config.toml
hidden_size = 320
n_experts = 32
moe_layers = [0, 1, 2, 3, 4, 5, 6, 7, 8, 9, 10, 11, 12, 13, 14, 15]
routed_scale = 2.5
learning_rate = 0.00221
beta2 = 0.99
max_seq_len = 256
Below are experts of layer 3 (counted from 0) of a mixture-of-experts language model. Rows are named router (the router's row for the expert), down (a neuron's output weights, with its number) and show model dimensions 192-255. Each number is 50 + 15 x the weight over its row's rms, rounded and kept within 0 to 99.
After each expert's rows: "comes before" lists some tokens at least twice as common just after its tokens as in all text. This comes from a sample of Wikipedia text that the model never trained on. Tokens count by the router's weight.

# expert 22
router:37 40 80 23 58 26 48 34 69 46 56 31 45 53 54 52 52 58 53 80 35 50 51 51 43 41 46 34 57 56 37 53 53 57 60 46 39 69 61 55 57 66 30 65 70 59 51 58 75 66 55 81 43 64 61 39 41 50 66 58 18 56 50 70
down0:30 56 38 50 23 61 41 43 24 50 36 50 38 50 54 41 77 19 17 32 43 13 38 53 59 62 35 37 30 55 62 52 57 73 27 42 46 66 48 67 54 37 26 79 61 30 69 75 47 36 46 34 51 46 45 36 56 59 43 41 18 54 57 55
down1:63 37 40 15 41 50 41 35 59 79 39 15 37 78 59 37 61 49 37 52 64 78 71 54 36 49 45 52 47 28 49 32 50 32 54 52 51 69 79 36 37 72 25 47 39 42 38 52 56 55 64 71 70 41 58 55 71 52 50 33 52 35 39 69
down2:69 44 59 40 38 37 54 61 54 64 53 49 43 58 38 44 70 77 35 59 48 48 42 86 52 52 34 49 53 38 35 42 70 27 47 71 55 39 50 52 40 41 42 59 43 53 37 64 45 57 34 57 33 53 54 59 50 35 58 56 38 77 53 32
down3:82 43 30 57 36 71 49 61 86 38 74 34 54 62 57 38 58 18 81 49 37 65 51 63 55 33 42 47 39 53 48 83 55 52 30 68 34 79 77 40 45 65 41 57 36 64 27 54 56 40 67 45 57 30 00 36 67 53 52 54 24 64 63 59
down4:64 37 52 59 58 56 35 50 65 72 46 63 45 37 68 54 60 60 20 45 54 57 52 50 73 67 57 25 20 68 18 60 39 66 54 84 21 57 78 50 61 59 25 64 62 50 48 65 51 50 43 58 65 71 68 39 34 57 58 41 37 28 27 42
down5:46 41 48 45 43 44 53 58 36 72 45 63 58 58 26 44 65 60 49 30 46 44 36 28 71 33 61 57 58 47 42 78 14 40 56 69 43 65 68 47 40 75 33 60 54 78 61 50 60 59 37 38 52 43 50 67 18 34 41 42 66 39 59 65
down6:30 58 65 64 65 34 31 44 56 46 52 25 52 53 43 64 57 49 74 55 45 51 53 70 66 61 54 36 48 68 67 53 44 60 78 34 27 42 12 79 47 51 51 55 50 42 62 30 24 58 61 43 55 54 64 61 45 49 57 24 61 53 57 42
comes before: ",", " and", " of", " (", "\"", "'s"

# expert 12
router:64 70 46 56 41 55 70 46 26 48 22 69 38 83 52 78 58 43 45 41 69 57 38 59 55 51 42 40 45 58 41 41 11 65 58 59 31 56 43 28 54 44 45 47 42 60 40 47 62 35 56 51 72 49 28 45 49 57 37 60 47 55 57 41
down0:46 17 50 74 72 47 48 76 65 43 45 30 46 40 65 45 54 63 15 68 26 47 72 44 56 48 69 24 80 52 41 62 39 40 67 61 56 58 48 67 76 86 69 42 41 67 71 73 78 65 52 48 51 17 59 44 39 54 51 37 39 54 86 40
down1:41 57 47 38 46 52 73 63 27 46 64 47 56 76 49 69 59 54 46 49 44 56 45 48 36 48 74 43 53 53 50 71 52 57 49 22 48 54 41 55 80 43 24 31 58 47 47 35 44 60 67 77 58 34 65 54 40 37 49 44 66 44 73 11
down2:28 73 62 44 63 47 50 67 73 47 71 59 68 65 60 52 29 61 44 44 50 45 66 54 29 47 72 22 56 40 57 56 42 17 32 26 40 51 54 58 52 61 67 63 37 27 64 49 51 59 37 47 51 39 58 55 69 66 39 48 49 53 43 03
down3:57 45 71 31 66 14 56 78 54 54 49 55 54 60 47 65 54 56 46 57 69 54 59 30 35 45 81 57 59 44 54 38 61 50 54 53 47 99 57 72 60 56 66 68 38 85 77 49 45 62 43 67 52 62 42 43 35 26 43 21 44 50 41 47
down4:54 58 34 70 51 41 61 56 69 72 72 24 36 65 50 40 35 16 40 69 58 45 40 55 34 60 78 39 67 42 77 47 44 59 71 43 78 73 48 47 35 54 49 58 57 30 55 12 71 40 38 59 66 53 43 58 56 55 61 32 65 39 73 54
down5:66 40 25 61 41 30 32 33 63 34 63 39 51 57 49 58 60 59 39 44 55 53 38 53 54 43 59 43 37 52 70 53 68 23 36 67 42 45 48 45 53 69 62 51 42 59 39 52 48 83 45 44 57 69 53 39 34 56 54 51 40 57 50 45
down6:42 51 35 65 36 55 38 48 59 44 30 47 54 63 75 58 54 76 47 15 97 22 59 49 35 25 58 42 70 66 41 61 56 50 23 83 17 74 40 42 47 48 43 44 53 46 46 49 26 47 47 47 51 73 25 46 64 67 64 64 40 40 72 51
comes before: " a", " the", " be", " not", " also", " an"

# expert 19
router:48 54 63 61 53 39 70 45 42 58 61 47 62 38 21 61 66 25 55 48 44 46 52 37 70 48 50 74 55 55 36 86 17 43 70 50 28 58 62 62 47 51 57 46 72 52 39 71 76 53 46 56 52 41 63 69 40 47 38 50 62 60 48 95
down0:79 69 19 47 58 66 44 63 48 42 36 47 52 55 48 46 23 54 52 56 44 28 48 61 14 24 44 89 09 33 93 54 63 56 43 34 49 49 44 71 54 39 23 48 46 47 57 31 53 41 84 43 68 52 33 47 57 35 43 52 38 42 45 69
down1:63 44 59 52 46 50 61 55 51 43 36 34 36 21 60 32 54 46 60 48 50 46 45 51 73 48 14 58 35 33 85 62 55 70 44 44 54 33 37 52 17 34 21 52 59 38 46 38 61 36 39 42 33 28 56 47 60 48 51 36 66 70 46 69
down2:58 27 29 60 59 50 63 54 68 41 25 51 58 52 31 51 41 64 69 45 46 52 61 62 43 33 59 44 63 60 50 70 36 51 55 89 34 47 79 67 56 75 47 55 59 57 36 42 06 74 77 44 62 49 65 40 47 55 45 54 32 63 47 52
down3:54 33 34 79 46 52 45 40 58 08 52 48 58 40 61 46 63 62 38 34 67 44 48 47 63 44 46 55 62 47 00 58 51 47 63 48 14 56 42 41 40 23 49 43 37 32 48 46 57 70 57 58 73 46 63 43 75 29 59 55 55 40 67 51
down4:42 70 46 51 45 38 32 47 62 78 49 43 57 42 39 74 80 68 42 44 43 61 62 34 45 43 26 60 36 33 45 23 20 45 42 74 73 07 63 38 58 43 62 45 25 32 57 77 38 59 82 50 53 73 24 57 47 41 33 42 60 57 45 71
down5:65 50 44 25 53 55 75 47 39 67 65 47 40 39 52 51 67 38 50 40 49 36 39 55 81 26 58 55 35 53 46 54 41 49 57 58 45 61 72 59 33 60 52 67 54 34 32 31 50 60 49 40 29 42 63 53 47 72 47 33 48 58 64 55
down6:68 47 70 80 62 23 54 50 39 55 40 26 40 60 31 36 36 41 33 46 50 60 48 44 38 35 56 62 74 51 70 40 57 59 21 54 41 49 69 63 24 47 36 30 23 75 58 44 62 57 42 32 52 38 51 66 18 54 50 56 49 32 46 51
comes before: ",", ".", " of", " and", " in", "'s"

# expert 21
router:47 41 46 76 60 55 40 23 61 53 51 59 40 39 59 58 39 84 25 54 71 66 61 87 57 51 56 25 45 46 31 27 63 71 39 54 38 60 51 28 39 57 43 42 55 48 63 40 46 56 52 67 54 46 61 28 72 33 69 45 77 69 58 41
down0:39 59 54 26 76 72 54 55 35 17 25 39 60 44 61 35 52 52 56 67 39 57 28 56 40 70 53 55 68 65 61 48 12 32 59 46 55 81 62 50 50 38 82 85 36 11 67 64 48 65 43 51 56 38 56 35 71 55 70 53 56 54 64 35
down1:75 60 44 39 73 37 37 42 45 50 35 50 52 30 64 68 43 40 23 48 81 74 62 57 21 29 50 34 58 23 44 22 77 55 50 54 46 49 57 61 71 43 27 65 65 85 56 51 58 57 61 35 73 55 64 49 59 59 79 55 57 29 63 51
down2:49 47 41 48 56 34 70 64 49 67 72 41 62 23 31 44 57 59 29 60 65 52 52 50 60 33 47 80 39 33 48 36 41 35 62 49 54 59 76 60 21 29 57 34 62 52 54 50 49 69 32 61 80 79 54 60 41 52 27 43 55 59 17 81
down3:53 47 37 49 50 56 77 33 45 68 60 66 62 48 52 21 51 46 34 64 59 53 71 47 34 56 53 50 23 39 57 67 35 43 79 51 50 68 52 56 71 54 74 81 60 50 20 35 39 52 53 31 37 65 42 43 36 43 48 33 66 58 51 50
down4:49 69 33 21 43 57 64 42 27 46 44 65 75 65 39 61 59 72 52 59 62 72 35 64 69 45 68 67 33 76 59 59 62 56 68 61 60 53 33 75 45 55 46 57 61 44 41 63 57 58 56 51 35 00 28 71 35 52 45 61 53 66 59 60
down5:65 05 52 44 45 48 66 40 34 51 44 38 63 50 26 67 32 33 41 65 31 48 58 43 62 44 56 50 16 51 34 56 51 38 25 24 38 62 48 29 74 41 61 47 43 64 48 58 47 95 68 52 39 35 41 32 55 69 45 51 66 36 79 29
down6:46 51 52 32 33 60 61 61 52 62 54 58 55 52 30 61 09 31 69 51 60 46 49 54 55 19 40 30 61 40 45 43 26 21 50 70 36 36 68 42 26 71 54 55 54 83 42 49 37 49 50 77 49 46 59 50 52 39 53 42 30 51 22 44
comes before: " |", " (", ":", ")", ";", " States"

# expert 24
router:56 57 56 42 59 40 75 71 10 45 59 41 64 57 62 41 71 21 68 70 27 63 33 23 48 25 54 62 55 45 61 56 52 44 60 45 58 47 52 61 44 36 56 63 64 42 39 54 51 50 20 63 42 64 54 58 64 40 72 51 48 57 61 83
down0:47 38 34 50 48 49 66 58 36 63 61 50 57 26 49 38 34 62 37 47 65 26 52 85 58 87 29 50 32 62 53 76 27 39 40 72 43 66 48 61 50 74 60 67 64 35 50 46 68 52 53 29 65 36 53 61 49 44 45 66 41 58 28 41
down1:37 63 50 56 34 80 51 64 22 55 58 65 55 52 52 39 42 32 41 54 44 68 40 43 54 95 69 61 48 47 35 59 70 76 46 87 52 50 35 42 43 28 47 46 55 34 66 63 22 44 50 42 54 90 78 38 66 53 49 84 42 42 52 33
down2:39 28 61 66 39 49 50 34 67 27 78 39 40 60 36 35 68 42 14 43 86 49 46 59 71 40 59 51 47 74 53 34 68 57 55 56 33 15 51 41 33 34 38 69 48 33 65 50 40 53 60 71 54 55 48 33 31 52 52 35 45 48 78 74
down3:76 23 79 57 53 57 48 58 36 48 50 68 52 42 32 85 56 31 44 65 49 80 30 50 96 36 42 29 49 34 53 61 35 56 41 58 52 54 46 56 30 54 82 51 45 44 62 47 45 44 78 47 54 47 66 49 60 51 49 70 41 61 64 55
down4:25 53 66 45 54 64 31 60 30 60 50 43 32 37 39 36 40 43 50 65 55 37 77 49 41 50 45 68 43 57 86 80 58 52 58 67 50 44 75 43 46 51 33 18 54 47 87 37 76 54 60 40 50 30 35 44 49 32 29 52 43 45 42 54
down5:50 45 02 35 46 80 41 51 48 56 67 63 39 37 06 48 40 55 43 49 72 64 57 42 13 32 35 56 31 61 71 52 72 41 46 41 37 52 50 59 62 52 32 48 58 55 69 30 76 36 40 61 36 24 71 70 58 43 40 49 62 52 54 52
down6:52 90 51 46 88 75 12 19 59 59 46 49 30 49 57 52 66 58 61 52 58 55 56 35 39 47 65 61 51 65 67 54 45 54 45 46 57 56 61 44 47 50 79 38 43 63 50 63 54 14 57 30 22 37 45 87 30 34 50 54 58 26 33 12
comes before: "\n", " The", " and", " He", " In", " It"

# expert 2
router:30 77 47 44 48 56 57 34 31 44 54 39 57 51 55 76 21 32 65 63 53 47 43 52 41 53 37 26 52 63 49 45 44 27 39 39 53 35 63 41 39 34 63 53 37 42 45 67 41 56 41 63 56 63 27 27 51 97 46 64 46 59 69 23
down0:44 42 41 55 35 40 65 44 60 29 49 42 64 47 57 60 54 78 42 55 59 53 36 55 63 56 33 43 22 66 52 61 44 16 56 53 55 59 48 69 75 62 45 36 69 86 81 81 52 56 54 51 75 40 35 64 46 33 28 38 53 42 36 57
down1:86 47 52 51 49 52 45 26 33 29 68 35 49 36 55 60 73 62 73 57 59 28 44 53 48 42 30 50 73 49 48 45 52 52 71 51 85 64 55 46 42 69 50 42 61 61 49 28 57 54 62 29 49 24 64 62 44 41 51 58 42 59 58 81
down2:61 49 33 68 33 44 60 48 56 22 55 73 58 31 47 55 54 48 43 35 26 71 72 39 41 46 72 76 47 57 32 23 62 63 52 66 67 36 44 27 35 52 66 20 49 67 50 48 62 50 52 30 55 50 66 38 68 29 46 40 53 24 43 60
down3:34 35 47 56 74 41 49 57 51 30 50 46 19 48 65 46 52 49 42 28 34 62 46 54 56 77 46 51 46 47 68 54 50 60 79 58 65 24 40 50 58 52 43 51 73 39 70 42 59 77 58 44 19 70 75 35 45 81 59 36 36 41 51 52
down4:36 79 37 45 51 79 78 40 43 43 50 29 74 81 28 71 37 66 52 41 43 41 71 55 60 56 19 53 30 41 58 51 50 44 58 38 56 13 49 69 66 68 40 48 55 43 40 64 81 51 51 55 56 55 45 52 23 59 45 54 41 27 47 50
down5:55 26 35 54 50 41 58 40 50 57 43 55 40 38 34 88 57 27 27 41 56 36 78 38 49 50 32 24 60 46 21 37 11 45 46 35 16 64 32 69 62 44 52 40 48 38 70 40 58 68 67 64 63 32 61 46 35 34 46 59 67 53 48 66
down6:52 42 36 77 61 55 62 37 57 40 44 45 50 58 53 28 50 46 59 16 66 72 39 97 34 20 62 70 82 45 66 28 28 50 41 84 37 52 31 57 52 53 36 75 43 53 47 50 49 57 49 66 69 89 49 45 56 59 57 55 69 69 42 62
comes before: " the", " was", " a", " is", " he", " been"

# expert 11
router:60 52 52 22 28 40 61 20 26 64 26 62 54 18 53 67 28 55 59 70 22 53 68 46 28 66 55 43 58 62 41 51 40 42 52 35 65 43 51 76 30 29 41 41 54 58 46 49 52 51 25 66 38 54 38 71 39 48 58 62 71 30 38 31
down0:29 25 48 54 50 36 53 58 49 51 44 65 87 61 47 50 49 45 38 32 50 48 69 48 35 45 92 43 60 77 61 35 62 40 45 43 39 81 72 44 29 44 56 52 52 58 58 35 52 73 63 60 39 82 45 43 51 37 80 54 51 30 86 45
down1:62 35 31 50 42 51 47 58 73 25 70 51 31 25 48 44 51 99 53 43 61 37 55 55 85 51 65 66 48 56 56 48 66 86 58 66 33 41 60 33 47 64 47 35 64 67 82 63 49 48 35 56 52 64 84 62 33 50 57 48 56 37 46 48
down2:27 33 47 40 61 40 77 47 54 65 66 67 42 53 53 38 57 64 18 41 68 65 58 72 53 64 53 62 32 54 55 42 18 28 36 44 58 71 52 70 47 49 55 49 42 52 72 61 57 59 52 41 57 42 48 30 53 60 35 30 49 43 71 55
down3:30 32 69 41 28 33 56 31 37 47 41 33 50 55 34 42 81 54 52 44 74 47 18 50 56 69 37 68 61 39 71 52 57 45 44 64 30 41 32 60 60 73 52 67 05 18 56 57 63 42 38 46 59 60 34 46 47 60 43 64 63 54 71 51
down4:54 15 32 31 46 39 67 41 35 67 76 38 64 74 29 64 48 49 25 54 59 50 48 38 25 69 58 54 55 43 52 66 59 67 48 50 56 44 72 67 28 47 31 56 62 38 72 64 43 34 36 34 45 16 45 32 36 31 50 31 48 62 34 61
down5:42 57 39 58 55 71 48 45 50 41 43 55 44 50 49 67 52 33 50 66 52 54 32 60 55 07 48 54 23 49 38 51 69 34 45 66 85 59 29 38 52 39 58 49 74 38 15 52 58 28 62 29 37 43 43 28 61 27 73 61 58 47 34 36
down6:57 47 43 00 55 75 50 31 33 64 75 72 43 51 53 69 58 29 19 32 36 56 56 55 46 60 51 48 74 33 81 49 65 48 57 65 61 52 61 26 39 79 21 60 71 56 52 58 30 47 49 43 63 21 51 66 49 39 72 48 63 54 49 61
comes before: "\n", " |", " (", " is", " ", " -"

# expert 5
router:48 42 61 39 64 71 63 63 74 63 49 57 51 38 40 60 69 66 37 50 43 31 85 37 38 71 68 53 72 40 59 56 49 45 29 60 65 59 52 46 59 71 61 35 25 65 67 45 60 40 18 27 38 57 65 59 65 45 46 45 35 69 33 68
down0:40 51 66 78 59 43 30 42 70 49 68 43 43 75 49 47 52 53 54 53 16 63 56 50 18 37 52 34 43 47 23 48 37 67 46 49 30 69 60 45 48 18 42 00 62 60 34 67 55 59 45 34 67 55 26 74 47 59 40 66 40 51 39 56
down1:35 60 38 49 15 56 40 69 52 29 25 40 50 46 45 50 42 37 80 37 50 42 29 56 45 54 25 36 34 59 73 48 46 47 45 41 56 52 02 54 53 43 38 59 66 42 54 57 42 57 59 75 91 77 43 50 57 29 28 41 53 73 72 33
down2:50 34 27 42 63 22 77 76 42 61 53 55 36 42 32 44 50 50 35 53 70 30 34 61 70 87 50 31 24 57 48 54 60 31 45 48 39 49 46 34 44 47 56 56 34 36 40 48 51 65 54 64 61 63 65 35 60 62 48 66 55 99 49 69
down3:34 52 58 35 62 49 42 51 55 53 42 60 40 17 56 53 39 77 64 66 62 49 55 76 38 84 31 49 60 50 47 36 52 37 61 37 52 62 63 49 60 56 06 48 52 56 37 28 47 50 64 73 68 40 37 48 52 68 53 60 50 45 49 33
down4:58 62 36 61 45 29 80 53 44 55 26 52 58 74 65 47 48 44 80 57 62 27 22 54 48 61 44 37 50 49 37 64 81 64 19 48 27 58 54 46 49 68 32 49 23 41 67 66 31 43 55 22 43 42 54 34 24 70 52 61 57 40 61 46
down5:69 26 39 52 74 37 76 42 59 57 29 54 10 50 83 66 35 56 48 66 35 49 45 68 51 48 74 25 46 22 27 48 54 79 83 40 76 70 74 35 42 56 36 71 50 56 43 45 23 71 68 37 52 74 23 59 70 44 63 41 39 14 63 31
down6:71 40 52 58 53 52 50 44 39 55 46 53 76 65 48 41 34 64 43 28 50 28 49 41 46 64 64 22 40 46 44 57 10 52 19 37 45 54 35 62 30 73 70 91 40 63 38 54 29 71 45 51 24 40 28 66 36 68 53 81 52 63 77 26
comes before: " of", " to", " in", " for", " by", " that"

# expert 0
router:45 56 41 40 38 47 33 51 53 48 48 65 55 92 77 93 36 33 47 70 61 38 57 75 45 58 53 32 50 51 54 41 42 42 44 55 71 48 49 83 48 57 41 74 50 42 67 41 55 14 66 58 41 67 26 49 64 66 39 37 27 56 54 14
down0:54 52 50 43 48 51 53 49 57 60 41 53 52 44 41 50 20 72 26 76 71 41 56 43 51 66 55 33 52 40 57 36 52 29 49 72 52 61 54 48 76 84 52 71 46 63 06 50 64 40 71 48 74 45 52 48 47 47 61 42 67 49 32 55
down1:53 64 64 55 67 68 46 52 50 53 51 58 38 54 63 43 34 76 17 22 55 31 54 67 44 75 19 43 48 65 46 50 68 44 63 57 37 47 32 45 10 39 78 33 41 54 59 57 64 57 73 29 71 64 39 37 37 50 44 80 39 47 69 37
down2:57 45 26 69 83 63 47 52 62 30 68 51 46 56 46 41 36 71 40 33 48 65 32 80 46 29 26 52 74 56 44 54 53 50 44 52 48 19 61 38 40 36 60 70 68 44 59 19 51 45 71 41 82 25 60 33 46 57 50 68 33 53 49 59
down3:40 46 46 51 44 60 39 53 56 52 53 27 53 58 40 51 58 28 51 40 39 36 46 52 36 19 75 52 56 58 81 43 43 28 70 22 99 54 49 65 62 28 59 54 18 48 87 62 48 32 49 26 58 29 52 33 35 50 52 77 45 50 60 43
down4:51 47 48 81 44 18 45 57 60 43 48 69 80 63 49 32 31 24 40 46 48 59 53 55 67 12 42 38 55 32 35 17 61 46 40 47 48 35 35 38 35 51 54 34 67 59 39 68 26 78 47 87 62 63 66 51 20 55 47 44 76 42 73 57
down5:50 24 43 39 55 43 61 54 61 74 59 39 43 38 40 38 46 44 78 44 48 43 62 52 59 34 09 59 49 34 32 49 88 20 41 42 80 50 56 45 30 67 32 61 56 68 37 37 54 18 55 78 31 63 66 59 25 52 47 31 38 54 47 81
down6:54 75 54 55 48 59 35 49 69 53 48 58 38 69 37 64 45 43 33 37 47 38 22 41 63 82 55 42 44 71 42 70 44 49 48 67 38 42 58 43 63 49 43 41 63 22 53 37 42 25 28 36 33 53 59 58 70 57 61 34 43 42 39 80
comes before: " the", " a", " his", " first", " its", " their"

# expert 20
router:31 50 43 29 55 39 47 48 62 75 73 35 44 67 48 30 66 76 47 38 63 36 72 41 36 60 49 28 56 41 60 69 37 59 41 62 35 42 78 53 34 61 54 61 54 48 60 57 36 30 33 51 37 41 55 50 58 61 46 65 57 64 49 54
down0:40 49 23 58 35 44 42 61 51 39 27 58 65 44 53 37 36 61 56 53 59 53 56 67 60 45 72 52 34 42 78 55 42 98 59 53 45 55 61 52 54 23 38 38 64 48 55 83 29 48 84 36 53 80 47 38 21 29 48 41 71 29 68 64
down1:52 57 45 76 69 53 57 63 61 50 35 60 48 54 44 63 52 69 69 43 44 59 25 54 98 47 47 34 34 50 63 51 84 57 66 34 46 44 50 45 41 52 50 38 45 55 53 51 58 67 63 42 62 38 69 40 61 29 55 41 44 18 00 53
down2:72 38 46 59 54 47 50 54 31 70 50 38 60 44 28 36 56 69 40 69 30 17 42 72 57 47 54 27 63 40 36 29 55 67 51 65 52 62 41 52 70 73 53 37 33 45 44 60 66 92 45 59 59 69 40 46 34 57 46 51 53 67 49 52
down3:48 35 51 62 59 45 45 60 28 59 75 27 30 31 46 38 60 52 46 46 71 37 67 46 36 73 43 69 64 64 39 44 39 50 51 21 21 53 39 46 61 39 18 62 43 50 50 51 67 67 27 71 86 40 40 45 63 52 47 46 39 55 56 57
down4:15 51 68 78 18 71 40 54 52 63 77 51 46 49 42 53 44 53 58 46 51 47 40 48 80 64 36 64 40 47 22 44 70 50 53 59 37 20 62 23 43 61 56 41 50 33 53 61 45 43 67 41 48 17 34 29 33 17 37 36 50 57 33 36
down5:55 55 61 49 51 30 30 43 18 41 10 46 50 56 53 66 49 27 37 52 20 68 27 50 77 53 43 58 53 63 52 27 80 42 70 62 53 11 23 74 32 60 50 64 18 52 45 35 64 78 36 53 72 50 53 65 49 58 47 37 57 30 49 93
down6:46 45 47 72 28 27 45 57 30 41 44 49 48 35 19 49 31 38 28 51 49 53 28 47 63 53 78 63 51 58 54 58 48 41 43 49 43 61 30 42 53 61 44 32 53 41 54 37 51 66 63 68 29 67 44 41 46 46 55 36 65 57 46 43
comes before: " to", " by", " in", " the", " on", " a"

# expert 1
router:46 34 68 34 47 63 55 56 48 41 49 60 54 43 21 29 41 44 57 37 79 74 68 31 62 26 57 44 43 53 60 63 43 22 64 39 58 65 48 67 67 59 52 62 50 33 61 73 71 38 72 40 36 41 54 63 41 52 53 41 74 52 56 70
down0:23 61 51 45 53 89 71 52 58 60 56 51 37 62 51 33 70 51 47 42 53 61 45 62 34 52 45 66 47 53 54 32 45 65 55 41 53 70 63 51 37 56 56 64 27 81 72 60 61 60 54 71 43 64 58 49 48 48 56 71 43 60 49 74
down1:44 73 53 36 48 40 41 31 57 46 57 33 50 56 17 18 41 71 54 72 39 38 05 46 51 70 46 78 63 43 53 62 49 43 70 55 66 60 45 49 38 71 47 64 51 49 29 43 42 60 45 46 43 33 53 39 44 60 52 59 75 40 61 50
down2:64 42 74 81 17 59 47 26 52 70 59 32 65 30 71 45 29 66 37 48 54 44 13 84 42 39 32 23 56 56 75 68 66 59 54 16 60 52 48 54 17 57 62 61 70 34 56 47 37 47 67 68 48 63 47 52 55 48 67 33 40 49 62 38
down3:87 42 52 76 70 75 49 50 53 51 52 41 32 58 59 53 32 48 66 51 64 53 41 67 40 41 58 56 51 43 34 73 40 86 43 57 55 32 19 50 46 76 50 49 38 70 59 54 54 38 17 38 41 37 55 33 43 34 45 06 50 86 41 56
down4:37 36 68 60 61 50 33 65 65 43 56 59 54 38 35 28 37 64 51 53 55 53 54 33 47 27 46 51 34 74 70 58 39 59 41 27 53 37 50 60 59 36 63 56 65 52 51 32 72 80 80 53 44 49 55 45 79 49 42 49 35 60 79 88
down5:62 43 38 83 64 73 56 70 65 79 49 63 44 38 31 28 27 49 60 48 52 59 31 65 47 42 78 52 56 54 60 31 68 37 50 44 47 66 40 31 25 49 46 53 57 37 72 45 70 40 31 45 36 35 88 46 68 51 34 60 32 92 59 51
down6:78 44 48 37 42 43 37 61 50 28 32 64 35 61 53 55 39 50 35 69 12 13 31 41 70 47 31 42 63 42 47 03 50 62 23 53 47 42 58 42 48 50 45 35 69 50 44 10 57 67 72 44 53 44 40 21 52 44 43 70 70 26 48 44
comes before: " |", ".", "–", ",", ")", "°"

# expert 13
router:30 49 65 61 35 59 54 56 36 64 76 48 55 58 52 14 38 36 83 32 28 52 41 44 43 80 39 65 39 55 70 38 61 42 64 33 77 29 66 53 24 41 26 66 34 33 52 43 30 14 99 25 46 55 59 64 51 42 42 50 56 37 38 42
down0:41 52 53 65 30 50 38 63 41 48 57 68 95 70 79 51 47 50 28 33 41 33 81 65 42 40 28 43 48 51 47 16 57 55 67 70 55 42 72 52 50 50 73 61 58 70 64 50 56 40 54 49 47 51 33 40 63 07 37 39 50 37 66 63
down1:28 46 48 47 41 66 40 68 54 56 32 62 41 80 14 40 56 69 41 56 71 44 40 90 31 37 99 43 35 53 26 44 27 62 52 54 57 67 25 51 30 47 29 29 59 51 39 62 26 36 53 46 94 55 50 36 66 43 37 48 47 53 81 06
down2:48 70 56 66 60 62 67 63 53 41 52 27 52 24 34 37 80 33 52 37 71 52 57 51 44 48 72 77 46 47 49 60 54 41 37 56 41 38 16 36 48 62 51 40 33 69 79 63 57 59 06 37 69 58 82 74 27 34 71 47 73 50 74 60
down3:54 66 50 21 41 60 59 34 41 32 41 59 55 46 99 58 34 46 38 66 46 46 63 79 36 41 58 55 66 38 44 35 56 32 52 43 52 61 35 65 45 46 50 45 50 53 55 60 56 55 29 51 53 49 60 44 46 53 58 44 62 68 58 30
down4:71 35 40 59 49 42 61 65 79 51 72 55 36 27 53 52 50 44 36 51 46 32 62 52 26 77 40 48 62 49 51 55 29 26 25 61 46 49 38 53 48 24 34 74 33 48 29 64 69 41 29 67 45 60 41 41 74 62 57 43 34 53 33 60
down5:46 41 36 35 61 47 45 51 53 64 31 59 49 40 38 46 51 38 63 70 53 71 22 46 26 48 40 47 82 30 51 68 48 53 48 57 53 62 47 44 45 42 65 57 37 42 06 70 45 38 21 69 66 50 46 56 81 66 57 34 36 39 50 62
down6:36 63 44 57 42 68 45 41 33 76 61 68 65 52 57 53 48 43 53 74 68 56 37 42 52 50 62 45 45 29 45 27 35 56 50 53 43 62 44 51 53 44 58 24 36 68 66 59 72 19 16 48 34 45 49 65 36 49 21 47 47 44 44 32
comes before: "-", "|", "\n", "==", "The", "==="

# expert 25
router:77 44 47 60 54 41 82 72 39 41 39 67 47 63 25 55 54 26 63 53 69 64 40 25 66 58 36 57 37 53 37 49 54 52 80 45 54 59 39 65 81 57 54 30 49 45 65 60 60 51 60 16 39 30 61 54 14 43 56 49 53 54 47 67
down0:41 75 32 54 50 49 65 46 32 58 74 55 51 37 55 56 53 61 20 39 47 30 56 62 50 62 47 42 66 77 49 78 50 48 44 39 32 52 57 41 71 40 55 74 45 43 33 68 59 54 42 54 30 57 51 71 49 43 29 57 14 59 73 51
down1:36 48 69 50 44 43 52 67 39 69 39 58 38 31 50 37 80 60 41 73 60 36 47 60 60 40 43 60 39 26 40 81 38 48 29 31 27 63 53 62 39 45 45 49 25 38 52 25 41 55 52 46 60 80 50 17 60 89 43 46 19 42 51 37
down2:56 19 48 55 71 42 38 48 45 39 58 24 66 21 61 49 58 76 77 66 80 51 53 50 78 19 67 44 37 48 46 54 31 57 53 77 64 57 38 46 50 48 60 33 48 39 43 43 57 97 56 48 59 47 56 59 25 33 55 63 70 52 45 68
down3:26 50 70 53 60 59 52 62 46 44 38 42 31 73 71 64 62 53 06 68 60 36 69 57 48 56 48 46 66 47 58 08 53 49 13 56 65 24 54 36 72 50 60 57 53 32 51 42 22 54 51 35 47 45 46 71 46 56 55 48 41 41 32 47
down4:55 54 41 24 21 33 40 69 50 70 58 32 70 50 84 51 63 55 41 51 50 44 70 31 79 62 52 50 36 70 35 51 40 59 37 53 67 42 26 48 67 85 44 68 69 51 26 60 40 30 48 10 64 61 42 50 62 62 68 61 78 40 38 24
down5:48 74 50 47 44 56 51 38 34 54 57 16 29 54 57 68 64 57 46 57 38 47 53 45 23 56 53 61 62 36 78 63 53 76 35 93 66 72 41 79 52 71 38 58 52 67 27 25 43 24 71 48 26 39 41 26 61 48 31 63 47 51 64 28
down6:51 28 75 64 69 60 39 50 53 59 41 65 50 56 00 55 39 66 68 42 38 50 35 39 74 46 39 47 37 62 53 44 47 45 51 25 45 32 63 46 49 60 82 52 39 35 67 37 60 28 75 52 68 53 53 36 61 70 64 53 67 37 63 62
comes before: " |", ",", ".", ")", "–", "%"